Experts of a small language model: vocabulary 32000, 2 picks a token.
Below are experts of layer 2 (counted from 0) of a mixture-of-experts language model. Rows are named router (the router's row for the expert), up (a neuron's input weights, with its number), down (a neuron's output weights, with its number) and show model dimensions 128-255. Each number is 128 + 24 x the weight over its row's rms, rounded and kept within 0 to 255. Numbers have three digits each.
After each expert's rows: "comes before" lists some tokens at least twice as common just after its tokens as in all text. This comes from a sample of Wikipedia text that the model never trained on. Tokens count by the router's weight.

# expert 9
router:153108115153092150136125123106116085100126141116118122162116172115193143139109107136104107080111127166157117119135143147106121172121142172150150118129113160127093122140126218125118108196143105110106153106120124154139112145156109124099148135136067112124136107165130111169102140142101127076116111135124122149141102175100132120092154134157104101121097113147127112146123106156097116119148
up8:117158136096144124165129108081174109125127158143140127080130161079105111137150130120131116122157149193151127093141176132133153157141156119133123117136123144145092136146128137155110130153141101123148095118142091129071150128127129114139084169110128139138165120123185154159084134134150147133097152127132102113155136152129158151134150131161129116092122163156123112114133143141116128098157
down8:100122146148132141142128138114100137145115145078125112147122099097098089141112161137127138111109103126112165090139119129176150111134160170116166127147153121132069120152138165102144111127140118166148142130110129151102145130111085102135147142079113125107168121146089108109109130157073115165147141135129119095144123137152137141173121136135147134092145139147140140180110139073137117128122
up9:154160111130114123105113089127130122134125102131120150169115173118147129072111095121176135124191115146098149107094094137105108122149123122164123125116174099140128147103158120109164156111150112118117114137147116177147156175116103137121127149098130139097116155143112160146115157134156176168079119103120088121174134104110119132111103140138141161163097098120118168152135101109117142098124
down9:143157158127120119166112123107088099135171174121110143136162165146163106059108133145129127150120135148158131137087113096135158111116132109095103140136119116168153120086155136112127136143102114107124145136107127181104188106156156117111118161122138135164079179169134161087127154112119162092093131123165147140135152098093115158118120127108099139137125185144143154083124119157107136117145
up10:125132104129123130143103146097062126110131091116158158104130162135117153110097149123121077114145111127097118105102124113156114105149114093133155117116114117155101140101101165153106120120167135101133122124101156131115116109138117115127160126127126133130123179116133117120140146163155117093113073062109181178115157112131178120130140132135129167139169116126098159159108090125145109120119
down10:115132106142140134183121135141096088173134087125097164157133111101110143100128109135105137163082114145091159132140151082127133087154103163151104133137134129147135135117101120119169118124119129112140118110145163115151144114141128157103149144144100117131091125158159125125154109134110105135152108126132137142092073119121082166140125092122121112104125137130097153144120105097100119145153
up11:109136112133129144127139131083089110142106127102163117117148144111123126102104138114132129109133123163153110110133166119152144113112117140123161126109072162143080091125107146163107163066152132125141148145134127134126141138149114169135107095127128126130136161144140133101182135174164127167095148100121133151112095101087146165116174112146118116150169084146118140098116113140104126113167
down11:089131129120137099185103117143142152136113120119124133150119124149131148164096125133148113108138157110135176120159156154109143099158150101114085116139076111132151134142057147108151142171141124103140124096160142135080117136107106103135156096153140159113090104171143154131182105119151120134112133138108142145149135117126132098155118098171113117095120156130130133127120111086128095134094
up12:154123106118129120152131178087115136164142115104136105173104120151130132117111116131187102113137061137118132084120127155114148100123121141150138162135144115119096124169113113142135128153133126147143101129128128159119121143149121156189129123113148177107169153112115085158124108124117099151134144151092112124137137112115152083162144116146081164147124100138103100097124164105121110103058
down12:148115146115124125082129122110149111148156131135123161111131114139164121175152109087175122152200157188106128143091125125139145108125100126104120098145133142101150139128165157148099131110085115118115137170146149113113115142143127096138111105102135115169150140126133148143098141091108144156135134097180180104137129079136128126123139104157138152117130149129084128092102100124174134098140
up13:163124114108100080086124072096094094155144119090149132165123115152115152136147115138086168141161095106110122185154126105157109114138117101159098124135160099083084130125135126188182143172152122097144145119126124130149135123093109110124154119095117124104146105157152110128101163130124125138120085102127183174075127119090178123141115093123139115121128138178139121139155144124105108152099
down13:135178126138145116140115197142077148099142082127087099098161118140101115160116155112141117108125151112123095089140130123138080165131117140160133107147113112119174136112102101103088143103171124184119143121113117152134123103130092148104137162122125136123137105096081133098136095141121139153126111139151112126131109115138152150112149102138132106147130094123090095135102089162125157137144
up14:136157130135128125160121103122131132142124142120087131145106167095108123151177146125148154101110099149140106145144127195172138128104131148102170126114124166111129128101132134140091107114126133173121113100138133154131130142083135134121147092106113155106140099130112111100169100104157128132133133080155152168107107130133109109111122141104118130083115120136131138159162125114134112109148
down14:109131121111160157136145108133113087166103089134090133153126133166183113089081145143121080148089094105057156114117142104137103158149159131142106122140169105145128099129135122139161124127135131153128161155125125143105109115092122158120167117126145122095116125095130085112119126149116132132095101139142092081132149078160125099141116146132109130179146135104127121150136106144166149164113
up15:124139138135096179133142154142101136143078137135138128108136143147171156144147151181114175093126118160144128108146120102126130092082125153106165093151128109151111085119185141145150139092156136115093158107145146117133128207110170156102163135159108140136128119128123120102145101149081084085117134116144104176170114125108104104120135148109128104150089122156131164140130149125121149113145
down15:116116087145157131126112112113122166109088121136142156189124159105110093104148119106156127125145108074080117150129144138123120135118156115098092084116142141144159124117150126148152118158146179157154158147127120048102143123129153110142118150122134121140147124145102179142097132097082119109145120180103116131084098110122122115124121104114181110162148152081126104146097110118139064065115
up16:172136097108147118145115095153114105142123099151124159142143100173126135132118132146131119084148106132121147095110125136065109118090149115140112104125136133130117106132099173135108136128129125073122120111138161158169135144086123174093137124111093124123110143126131136152150097169088100132111156156133155158108109136181097090136124144113117184152136114161123129119125073137131149119120
down16:144104137140120091119115109122166140132110110170114149102111155103114136134144169132153081149146074113134135143106104109094158140143114101150129110165130125138134148104120146126174145163150148164113081136153121132112118146150121159122129104122100135099120121167112099202115154124092136099111114138144105107114124143163109134129155146102164123132105090144170147130155179115140165169164
up17:127139069121159166104084138119061103151132116120142142135103144126151094130079124083101152116136140129128132115127093166111145120139105152123128122159130098107129120107136141140118142178153149142125159109101091149160105115117121126121127140160122090153153113104129121130107152109148119117129098162110163173140131094181093168098109139139103123111151142139172126122145110107127104133098
down17:075122150091118107125119097082139125143164102166132140185142115156125108113156110149106103109118172141176145163137167172144117128131152124143129128145126142124145143128147155130119166111119145172143130148127093106129140128122109103153135133104145139092107130155142140156124109093120182091110164136104148127126115113143149102151129171117163152140095101118106123111148103123145123163113
comes before: " the", " to", " a", " by", " in", " of"

# expert 15
router:131124109074117131100201143143140127140145125100135104136104147151085107150170122137095135133109115128140125126111095117120128061122159116140133130132158117137109133143117119132131115152100108127136087145118116143104114135103154088144136145114140136137114130088133150121149132116129119128116112134111142099121119095132149093144183131132143129136126136137096118104129135161111134221169
up15:120106112121154123141109159118104139131142114116111111177149087152160123139119105128149055112155151133087119137169128147102115133139066144077108129148130157123157126108123123154143097117139105106124145160137063169101125123126119140107083133116102150116111151151132111163136163124083096125175160148104118105082099101109088127178177086146154160080119128125104119119117156170109127082151
down15:129092138123146143159060102133108116125141152154154146118139121151124131131136123091125093133108154110134173121140104105127111136163112184077143128152110130099108115146115140108130111109143130153137135117170089119138108127097089129126097103097150144170123151175118099163133135156118141081122135099172136096165123131156157110129156158131100096100110158176114136154165155132125189105082
up16:108125125110112138140121162138135165154140131124113147101118162126154145147139099131093152156136145126145132119083110087142131089122146154135115146121144153124108107113098155157106132142124108120178148086119139147119166101136132141103145144155104152070109130153147074132138073099101100118111115115105126143109083135161087167104140086077159153119128126168129135102139172105143126143088
down16:145116162118146142123121115124152154138167122154097116148109136099134080138097120114145114133155118168111136104174134085175108135121143108169121125120091131173143142101108130133129066156094159151130120159151092123066099097123133081116140121119145132135163134143130093136127115159121153145125120092109153124086129112070120097116097125143121094124173120119149152114100145125142136120121
up17:128143149119099124132142142115101124087105130114083107146108168142178125102161122128131133118087100147131135113136117135128130093118106142117133119159086128124104135131144154082121114161109120093161093119104083137105113124132126172124124098055105130128159082140154111156136150167147178161104128104114126159127156124114132090137121072156105137123090163161140113119147107110123109114187
down17:143112135103144111172139154135111127159095098165119109142142118137100127154109135130076150154102158131136084123155144131135120142117132123133120134134098147117117164079179117135084134153136117091125100098126138128140155160131165097103064147148116074120113128122116098133146142127108141115110148135148108128118123158115146144154145122165080149113125152147132129181171156160122142114137
up18:158128103131120111161168122121134123128167127135100131119127076119137131126158165184167100125092128111104097150154139115163139128163137124140120143124137130139124154144085150123118112103144133166121119094162096132125157136173149102078158118124134133121128114107158148155139153107136112135138110129134175166129143115069124180081097123105113147111115137167156128141089114142153116109134
down18:122153099154182145093085165141142093151140160103139161112101135106173138063128153121144131147104099146079170139148090180111136095133105115130135172178137118079119107142100120111110120092112114186108133111133131151120154120157132132193153079114135102141127169114147120125105110140106190106154102146134103108125137139150160120138109135141133110157191112123122127108100103132114119146132
up19:122108115117138122133114115112152141142154128112108159113103129117162131121137145060098153142145117116107131134132164123106158133132129098094062073127102137120116141180105114096136142098111123125090131164107105161130119134082109140188114106141141128130149109126153112131099119112143112091164129156133150169156071096162134117135194113111125128157104139155124087084142130106096166091120
down19:157134146145103153148124118124143148119158165132134133107134145165106127143163090106123102122093148094111157163159167138098103137090147110162120176136119109137165130123099115116166111149139142081130130167098118122124166111151128126126126152061102136107152165082142149105145126125105165133116116136121143119100132131119124091130115127110095119135110098116123186124166164133130145136166
up20:131145131142141092126135114140103170133166125123146112149151125148125103151133112137175111139162108114160124115126138081108084088135141075117104136090130153146108170150113154109087118114132102096083084170124111116150105134088115146137124138168163091138155097096133126135145134134139201145133088159074138168177089070095153074166142106150150129133144131107113128161171083116103110137146
down20:135119127122082140138104144181154091106133109198138120177128149101087156122114162146122113136153114110133101115170099156077137186096120118130131118132169120122138134140090100171161121106128099098168132165062161101131106178158114128162099096133131115124116137153140132121140166114088152094125134121147122105144173192161152110088133163160126094148133147119109121128164115160173114117135
up21:154112126102099111135104114110197077101149148088160147155120115197110150130138131133150124100121115138175126176147087117136124167131138126109126140122128156137141115124161104095096147104164117091135154097115104120152129145138122150106160117112100147138163098120162103102116178144158113099106138161172134149113106156144130096131108091111160098158134119143189102062122100121100126121115
down21:106106093096137140170155118136129157163099127097143137161122089115153112123151118136154178141131079152102145093132116130115123141131085171109128147101154124085112091145158160154150116111103174117138179139162129118160161152218165085091124126112091106095129109132140113129102122114133115165134135137116146088138162122137172134159128115106169121119131075150088116118103132104130158139123
up22:132148135148101096147108130158109122147120179103138159132129138135180131144156115088117138137129110115137149099112140163138140123101121100117159085119106132113129152152099074136154155110076135125154176153116124131151116134119142118099095163157124186132110120112168130111083131151128117096126109135185104123142095119146158104120125126153137136106150150132151103105099150131160134086099
down22:143111135129105163128126134142108121103101161114125164188129126146152138120125146136120140128115114122141105134159160135191183113097087121084145100127145107157135123077101115155135124158132157088129109142170138137134093169135068132106094131158074142136130135112145084120135133111127147144107088121156138144141107163117153128128150093154142108133110078101135155125120142138134147096154
up23:137129134133123123138203119126111099104166133125133089139108151159123075141144150105157110150169144128102138095111138132133110116148140135149139125116104110160112127178111157121133125067116109098147112100127160126121116121139108145122144129122133124134121150128163154180128138100153101135101136140181094153110132094157116107092056157158138087095141114127079110146125107132104074127069
down23:089132121101167123145114111138154112158135089124128132156134115129128129102117127138089106126112132131144111154165111150102137117130152123130096119094151132098132158084094155115132159107114109164119139158111150127150114114138131167123103132106117160112116135144102123122126123112099181118155149132120136111082126135145105139104165149122153141142121164088201119093117141126136128112182
up24:114151151076115167102193120122160115143151131122155161135125127129152129104121147115173127109117159123113105104119114148069112105117139110088149139120135152157148138131124098129118132136155129160160115086113113139157136141127128121097136124119121153132131105117160163118123124142124089141087101142121118118127106120100127137180102120159088128131147095117162087141107135133122105170121
down24:136090130134131099138073144153155133119139113109135107159125128118111094169140137118065114122167146153175128152091098155132126156094106089145165166109111115137140133135108125132135129095115125099147122136181169098134137114141110118162152115137106123123161127114090164135133159143104168100148140145121148141095155119161096131053123109124172109127161172131098163157101109150146109140165
comes before: "-", "|", "\n", "==", "The", "==="

# expert 14
router:108123140097110124173165116112135100130116100209132119134139160123126111132118116094147178120114112132150051127143149153109136157138120151075137193140135111126138119123132122130127174087110138120165164142140122159108134157115179141133160124112125124152103156205111120141124139108081049055146110134154152146122135150099115114156075113132126110135117148123127166177111132151114129157085
up9:149149098162147113133141128138142109171125131118115093129151188147102101142147095124174138052145094128126112142128091127099102135144124134111110117159138118138129177099155150137135103097090105129180173147147124123105107076129162117144172128115075128110132138119097115154129152103088083110119097135104106115122093163125131113146102100137158101154147144126113123131089137167144100144100
down9:127128124117150146130108168100051109113126157125131118145144124157130147134121143102112121093167122165122160152126164133152120141114120114098138105125135109141125086166168151109106207091124103169172126100129154105086159126174128125098082117107140124108121141124121145110146124093139126165146109116123111171123127119115103175165110140120153154166130161113092145121122167084130138131092
up10:090096136109142133123131135105146115107088132142128140153131124121113076156107126104120175129150116183153091141170152121169118140140151143125120162140103156101131167108125117106143193087051094110143098106122152145129090139130109167091152106139128183128104136124144118078148139131132107105135149133126126147131143139155091139134165096125124099124115118104160163105131175113134104100141
down10:123157120149074109093093100155144109152157181126101114164102104135108111097140128129153146125138137123116108110113087169079126135106094145122131158127129112135122144115139133157081131150135160102165176147092139162103132141141177106105101121115138138121123133089114118143158127150105104139132121118124159139127143121138136098107089137169071134110097148139141142147130085093100152172137
up11:099106083099144119100124108145124144154126144147137121131129100104164176130153094103098118155129125131118094098115119094112072097120126139145143178183131151130096123104110114092125164093116121100149104128161135142115183189116104148118117124158124171153105117167093145146145124101160112154105131118117127116098125132109111123129100142173113125109127148138129136118126155129124125154145
down11:183094140186121146168136142149167130132114192133139141127104093133056134129074091162129107179143098117114134109126116114114089111115155126121082120136129171128098167152116128114166123154103145125091101140145115129110104119166143103153150127107141117126102127105136119147105127136151162123098138107086114113168144103099137126134099134140131114099115098108099139096124135149171097085140
up12:122117133169114121151139172081093148142106136180133120184125170101140118097148173180150124091124098122137112130131120092159128130123160124159147166123148099137119117094097114110123166130120152141173127178168121138135139142117145073143120144120112111146174086131120162121130113119105070134107137131139103176112134168126161138100132119140112153116121137141173172169129123129149090094135
down12:110118155128151115145128086171115135118121135115107164104139154151144156116077081174173150119164118112132166149107121127084147118129094113122112105168143099141156126118153138128091130097116142132133114135129078115106129137121155134126126152061147155116155134160100139126115083099152157139077148117121142101128185089100140127128158064113122128186114121121104137101097095101081141132153
up13:114119167127080079121135149122109115116144102126122139129104136085131089094132140145124144125109112130131138133152163181099104122151102139138143126102166132109165142130153128100128136141130135148148145157160177126161161106128140095172115095115168130084140156147181129157138152089075090131131135156123112133091098093123110163095122146144147146101129136126133170137145155128125136128113
down13:121113130176131151131082160122115138154156129137155153163133129152126131102110130149155135107128108135141141056153139153136134142116146128140122118139155161052129111132148115091166095149083104122185128102136160127165141089094155134166093110125113114113118125144125140111125118104080117111163104142128128090117119117081161133159104097146103139190133139117107126104140126162145128152176
up14:130155121154158144147141105126113132136137099115135147129103124107126145156150133143140120126077091151091120128101157132100119098116089160139120171112140144129111109098127122180151135150134139143186102117133149153104165160079165149129159146160093167122098143137097151138139120139156126118167106110126139137141111111136105085134109174141132143129172147133175151154163132090136101130128
down14:106159111138121125128075149114114124097107113150155150075118134180117124153141110125122129153145134145133117096167069129190143109086201143125090102126140148126167155117127099133146146140140105164116154102132106125110155135117116123125097143116131130134128118127147133114123141120130108063124166156133116108140109169103127132113129127134112126122134115126121112111166078168158115136124
up15:154159121142085125152153087095101108168152140082093098140135145175136135169130128152110126121174102095149120145164134122113157065151125118109117131116120123134107146137136130160120158107136124121099141134127125142124121095151119139157134144115128129106133142151141125095124140139135110114128094129159137133137168151148126137098122156090182130134110171097109163111097134109068112121109
down15:113104095119095133102134150145121141205136114123137132117135154129146151129123116120109150081146088103101081141165144162127114095158129139121129138158112151133086119085114144126103142122123134081085099168104154133141074147138116110084127093118151151128141114097128091146088156135095095133111089094170147106152113110119113127165126153108144170150123120122121152087164124127098149092116
up16:110144133098114093146137135115174125117107133146131136089152124153127110143150108130144128099156130105143120096114145091098119126121159138160148161141131156165105131136095141146168114129143089089143155152136117126150116107136125116151128135135147160126180126108172139138157147128149144115165167099134128180136118134124081132146123141131084119119137140141102091111119102152120143140104
down16:158190145148133113136140134159126139146110203135086130140083142125204153099126101156089094099166139103124099126151089130103114117127120126135133116143151134134161145126101114142155086145141158117118109156165133167100150139110139100091091112146102146147094073117143133154140133057188117122120150096130154140120140120178082123107125108162148144118143156175136097140144139136166137116144
up17:148165111133117125165094107143133140131119153166157180132129109151150118071150117128129141160153119143155107103125183158087112127132114136141102123138117151128101137163103185126150121126128139115143136153144153114122116145099148100091134195101094123145156154122118135158129085117150133132144105121152110141126133146103093163168130152152172134133133108092205137110152129099129181196147
down17:132137132132161124112132126134114136149148100156145126164088119114103120156091161140163144139138167117105156116160121142173156150111144136125136136138139102123127146149108121131147120179138120124081090137146109151130144122115119149139106112161099120135116108109159110100115146071136156129117133135164144153156144129128138150121133151125083046133109123128098145129159118146130091104169
up18:148135168128115112141119077110100100075127113152133110097131175133116141137124129121102150172130101107172086129169110145149125134138148135114128099114141150079111121120193143088065154105138125151106087136142179108122081110151085129143140080150149132080134176150150119154134126116107105121131139098131101135118130124099171123117109115092138175126148136135131139160149143147130122183079
down18:069074120167130136138121124120103158096095128093146166175137144102154168119129121144131150099160143163137130099162142098147190165097077115101120129119156125171166134121118124079155113145114145132090128133107105110129121141126130127087108122099124171108104112116124147123104137151161126087121169173138187123109128137100132148125127161119139110172128076115098143136122144150124122082146
comes before: "\n", " of", " The", ",", ".", " He"

# expert 13
router:139132086185105138112091115142112123149159134135122137130138110113182154110115141156067104126133140134115115104083119130114139121134152103161133123140112131125147135158142129135134130134129130122140183164118091142149118136150108085096118121141070181118132126153125133116128130129193132099147115122133094131101133105192119124174110145127099126090133120099086159118138144130139108096110
up15:119072121151139103126145149147156128103151105097119135123173142121083125117118134146120091104143114118106159094122143181157114120074130160128119157157150157091149099148149133067105119158118146125090131137138110132140149160138134111123111110125094144115095105150143153118139166124157179119123113103090109145105120111121136134099095087131127117092122140109152095104112132102135140145120
down15:144074129125135080105102101140127136143157164132099131125150116144132107143125138091102090129142104124139118170131118118097116149138125149164087093085093088150114141081139166133132121129129112145103151053160130094126100098115092081116096179120085137168133110123144148136123078094140127103118161147159140145151129145090138111124160109104132118128066122134149094166155126120134120104162
up16:158115138138086101121119138143112111139099132125156116136089106113117126127104162140126089111151128178125135185130131157115091089133095123114147129146108173125133116087134094107148132119109093107158100112124147167162077122121131162109119129182108143115128114141146163127099140143122141135140124134145115153109079137105119181083092111137117114081123115167133116154101150146164114114113
down16:120112133097102136096160147177143137062128101110114105136137111158126119149102145144124116101131109102122155097142138140111159162115128142144139133090087114120148133125121139176124104124123118170078150110162134121109100120128082127087125114142153118125102115152165104158179114155152146184132155134137125129086116117110131154111168109134079159106173118176135119120108142160139142166113
up17:146093140152069121105108116117084105099159154090090155110080140137107169128151151177126116126128147146118132102116152146099132131120124143128115136165123155139099113134061145155123101101123084109147169168124095159131153129124123102104114157103102099078111143147077153177120127091130135083114151147112159097133167141153154171115148135155154121120125137110125133133122109108114135181145
down17:119086129143146103099154118139132122162149119138130155132090091123078129100144124139137102170112090147119132099108138128094160134112155116122102127175151104119087131125158097147151125129090079121123138144126116129080127154161132142083104145139154176158096175167140134102096159110168108131101137133122082128111122125151143114170136132138138150167152121104120144135116114134130127178167
up18:142134128156133107125076140163169143159122110114152140119170130112114139116122083131165149114137118162130130128109184124133132126148102133122200116179130163128077123139116137123097148152158130077167142130128144167124148131154099087091153145116137129137150138104113104116101164106136094150088141141122117123135147151095135118144085112110129103153106122166105138132096141112173162147148
down18:158123165145101140144122127140148123154120133116114128116133133146118052142108090129094095073151115118147174168123122150082111116151094134121112150148112069115138158133132111127118167110130157180134112127135136145132120142132130084096116119132157134134164115158142161126144104123087096097133105116204112145151151120088118154096102131141128119133153133106133166160136112152123134160123
up19:204139093134105132133173135144132118108092147125129146088126165110089108097160096159119104102147081145139115115144184088125166077144129108121132144140112168102102092102130138105160120133103154107089128121124087185138125101100122147136141129150134128123111131122128115136137164131139137080135112162106152119144132155142168118144150068132091138105142146123086110111178128145109114137157
down19:145111115100111101129130130075135142146099101125107183152118143143165130114135120141127144176112169142148132127094136138126109139116140125130089111145120090116179154137116132132095147149117186169165134113136160098101150112116124198091154127141127137102132145102147153151170114129159097143093147065116150119097089102142106094084079142116148122134140141193162131134090152141115100157120
up20:108088105109134100087116113135167119160083153138085104131157089105136154155111115144094166129124115130162106113201108138158114116131086080141092150140118155149098131113136111134164132099102140124106113184128108160100087156134130141118122123158159124144185132132150137096101135118110111137183126175152114118115127153137133088134098144098167142071101097143116140094127091123109136164155
down20:150117124094073081139122093079154132064171087123132116106121102153102093141151117106075128122117132118124150105111111118116117153123164124134196163149093126158155146133141117170163110129125092114104123114118126107113094121106171129115078069158134115132112124141144118131155142134145149133145134103106130145134114118108132153141129157114130134123104095120104141146172139165123110141118
up21:190103105066074110148163143166142164127116092141159131141102130171120070140110117105150122064131111157120132126127140086162171141122179105113170143119125162143088102142081133116112126114119145117133134144126108130146106123187129150136168117114132098121132128108169134135137123150187110157136123122155110140130126149135110132139114131126146134137125172136144104160161135110145177137122
down21:131123093108146110122099116099106131119126128108082100140123093149115092131098134132113103161103142092131161117108120161127130102115139126102175117128117142081113105158118140088113105122092122157144102134169139137110099161137115164186141083113142145146140165139100154107150113169154122138142125101121157146151108161105098116168104182116134112130130139126097088151052089113161107134121
up22:117119127129133181088157107111112103121111128144152185141109114145150118155124133129110123146112110152152086113175182083152129096156090132128132149162117130105166147162119140090151104115158112100187102131135104127138157104087135169101182080150139081163127124130106123164099147090103119125133114132113109149087108121127135134095123138158130140116101119115127093103126120197149102142111
down22:139176133102138114150116153104122101155114126117126091115111097150165125147121122150158163167152137136097189104160160140135145094164138167150148121146096131160102105112142135190157140147150122140131175098163083151131079116125135077121166088120152129120114115089129141115116148140142125136137136114116144148139142168120129123082123088140158166173131090152104105175098127135094132141093
up23:128116116151110112118104086108104086100128106097119148110124151169102140114110152182114133098126116124117121145144171186142146124130135110126097156152172100126131130120150099128112140120120129119069132108141104210174117152139130102144128131131136142169118146121099110144128160088140143098153126147129116115144158104138135128140132099146173128120137163112100172142129125165125137094144
down23:124107125125117098128115099138134140183132146125146121095144109155130146111138131165128148125115126085103101145153106146175159137147121123169163146079119145153118153177090144122136081148109123122131154107112118129152158122119152134113159148150121118153147072124161120134094139159152139121155156169093130114125114117107176126127163117131146114139185097118088132119120086124115097160103
up24:137127154101145130164128173145140155103123132160135134104148116117088123086189125105118097107119159153147100130106118131121149128129178108122138148106121088143137086147155178113154087177109133104115102142157105125121167092087156105156120174114165112099036119115112167126115150156106107100145127155128116150185152103144116143129125094106111109108132155140123160118084115094093097051140
down24:132123147130144126113131201158122155150167136097104116100114135182084104170131120087112125155099139183120144083105089100103121111143116106100127127150115105142132178135136118137119139103106147133107135156103146134146163122141169144150123133149112137129136116138133105120122092141137157142091106096114155141144114131143138177088124121145117136092101118137133143130128120121127139171091
comes before: " ", "\n", " 0", " 1", " —", " 2"

# expert 1
router:155147158129194142154189142119130133161132124107135079163117106147181121116140127141140127117119127132141096118158110124157089159144134119095134118126130111114129139133123098144145090127108122126142096148111088114135128129129182106129088160137057116159108157105116126162132128099083136133149148128110141122068146098181095139123155116136107119139149125158057135108006127174109092157108
up14:114129105120159106129130136141154101112162135114130130169124161156127136108101115152109151138102110109152139148150106121116147085130123152089090138150169129157106149102129141098134101130167142123118097152122119106134129102132146140153170136109133135153110104129120134116146117126112093151109133177167160154122102120125134106149092094129149140123108147122152149094133169122146130127116
down14:131097085147108101115108106155090112137130102171129132151091167136108104149137118095093160138120120102110122145143093130116142132101147102110106145132139134121079081097178155111184082128148144137100138141117140113153169140132158131140135123109164129144141103128125127097162155158164168153143110124134174097112109146118170133133125093145161086127086159092115127152094123111147128117140
up15:148100122156163158147110143147121142122144150129125117127140104110152079144189124104119140078127105129082134120139090144128098117122146093102095088123125080100118127113122101178106134120121131126140078118152132152143148119107151117095114095113092153147121137127152091123151141148149116118133156157130135156095124122081104105150101100153163159112136100103125135161093214107140086145116
down15:129123110134178138150104130109125136146108134123069128138131093107144145141113102126144123140121073141134181133129130157138149129113151187077145099112169114161093118141126148143121164069142126096126094098155094128134108160149108150106091106173145136075123137122101146129135109150118137138125122115114176125105124073136117091162161146124168109120142125079136134136153141181155135096105
up16:154190098127101132127122149116184097160129156116142147161138134137158156169110107153187116123119165097136159132156116136115101128088150160145156200125127137115147117120102121158102107097115096105127124125124093121114127148137128100146137160140115106116091147124135140126131083164109103105127130078107135127152131110120121132092147106161177118108101142118140118126124154110105093115151
down16:114126104098117077120164125141146163082117115113136159157152170159154073150127084146142143119129141066147134131145215128145148175152171137160103126116120160151106155186145157159111116162092118093105150118141104123171126113116099141130139119144134173154158146124160141128144118066109123143131137115128101102177146155148100095128120113132177132152089151147128130137105141160102115127155
up17:139145124164138139121152128104146135144168120098120105178099143117147099141097141146153139104127165130106123122156144115164078130150141192139156101116137141106167089095146132150092123120180083130092171118158132149127141161122169107084129135105155097163132147125128149152146152145107129130175164091154161150122166107105134162128125130099103172167088087144128144130135124126115110118149
down17:101107114139154118159133096112118119183095096108168130134152127118107102075094159120104128120130145101122128177157157146125136127139143113152075113106164143095163147151132176112085135115179144122090139122159171103140122144141156141141099140134117127079138154139146107135155144146143120119127133065111120157122134139111117147128144090130124129105110109150146145149141115130112141124122
up18:147130072130098146141133134109125091128128130137102104149153130091086183144121148135149143137124144121148139150146119122143102120128109125158145101140086149090140097125102131154148116116138162099124160142113099135127097074066147150152141119123124145110134165168166132171154178113134139124093145162143131097136120106124165090148127113125137120101122069179143139103090181158101187143107
down18:087104144137164138102135141130153159106136103107183126145166162119089146106161105110134174148140148135120118068139142117170134155131149115158114144116108165145159098109125109114150132155092107100113134160185101109113142100127148148182185117114127173117123109099146136124090160106089151124101130139106085139114142176148172134110118135118131067145133137147119167134112080111139134133104
up19:092113102122109136139129123163133132142117105153126150110144126144132150131111118110173124127165146106108111140126126115069148140142142162105093156111158131138181148130144135130124130140140132105098138152128093132118125126154097069162060147091104122145117178113137101123116131161121103097121128124127158139154105114121133156164163088112106134105142144164145148048146162178078142087148
down19:089146154113126122095071140148113135073162130157142166143109104145104144154123091129106134132081136094119125140159128117159178147113116130158128143159129127117182129141163110115120155132118105134109067152149118080125127165072137125119168185153095075157151167181168148138135114165156131121157138134106133179119098110127133123171129105129136157118134110098102154083129147132164158134132
up20:119177139108120111150173092126122146105121150139108114078150168123157134121162101175104112133120160080119164143124095094108092092152196135134143114128101125103115128157130109100097143131116138147137131115117126149137166117151118125118133162131104140106119159120097117133134110129161119133107117161122146118172136142104083131133126108133163144125104140097173155162134114131130105095136
down20:142111130160102120110118118119075132182128134108125148137122127161154142133124086148118125123162127124090096130117167082128094136130143154123150136128107090142088155059131094158084169139143167132125105122107118079105157157113120143165108120118126130153084129124183122113152111137152125150107142131160146099116184118106172122161096124120150130154156109133133178115143196146142173082132
up21:109100176137139134146157187147119071096155111146100080141103137148098113151124118145146125104121148117095155194151167131096144178102123160133170143153124144110132119147067130140117138102148131099081137126139166105093162115083136164089161125142146141155138090147186113138113123106115135125132136115135107166135108171113122110163090111150138105107116130174133106163124147105119145137147
down21:148128181161079110135113123114086094119139163130145132139100113120111140103138114129138102123081110165135105172104116137136147140190102169094152146171097133154127123148166082129117128127110112157083126114131108137126121090122183174117163092112074134101131086173104113161113154129149147117103135158133113100114115143093100115102172149138151141154122088126085118132133114080109120076155
up22:120171136118130107126108157136147172128152149149116156157125117101109140143102101141163136130119186161108131154163137094134154161137102143093114099083117144113156155148138141161132117136136121138139126167161087141163159150127123141143148102117157107147114164154142141102122092148072110077134115134152142132181129107120135151108130126126123121089129114118100106154131108114110148156176
down22:123085127160141148114104149137178123111116160174069129153167176130110134161117146099123130102120160106087139122138130089184118118114138135128140135132162138083144145165118136139119109124153121149105142154140107132139129151109074138121126108125146137113133139152141114124122146151127147115084111077140148115165075108128113182092158150122156125111156108154163140122098162134136119116145
up23:112187130148084157145138129179186111138150128173182143081164108164149153103129121126108106111132151138147102115118128136116114083128103106138108143138186139130120104141117100093134112098101125143148153088190119109165152125124098129159138099129131130115101136108145121179115110123124076172091089140113145158144157109123120191105127146178120105128143107161141145158100126176123101131149
down23:162134120148120103116147064139136159150135095134152114123137121130098149116132120124123133138162083068137064097140136144135144127133081102111117131121182118152102169115129110130112114108141156121135163105157090129089140094076142126104076103124112185141140115132131108113133130132139152134148129088150056118133187162129121113111162128145139123140132111133158122141121103153137117100133
comes before: " |", "th", ";", "·", " -", " km"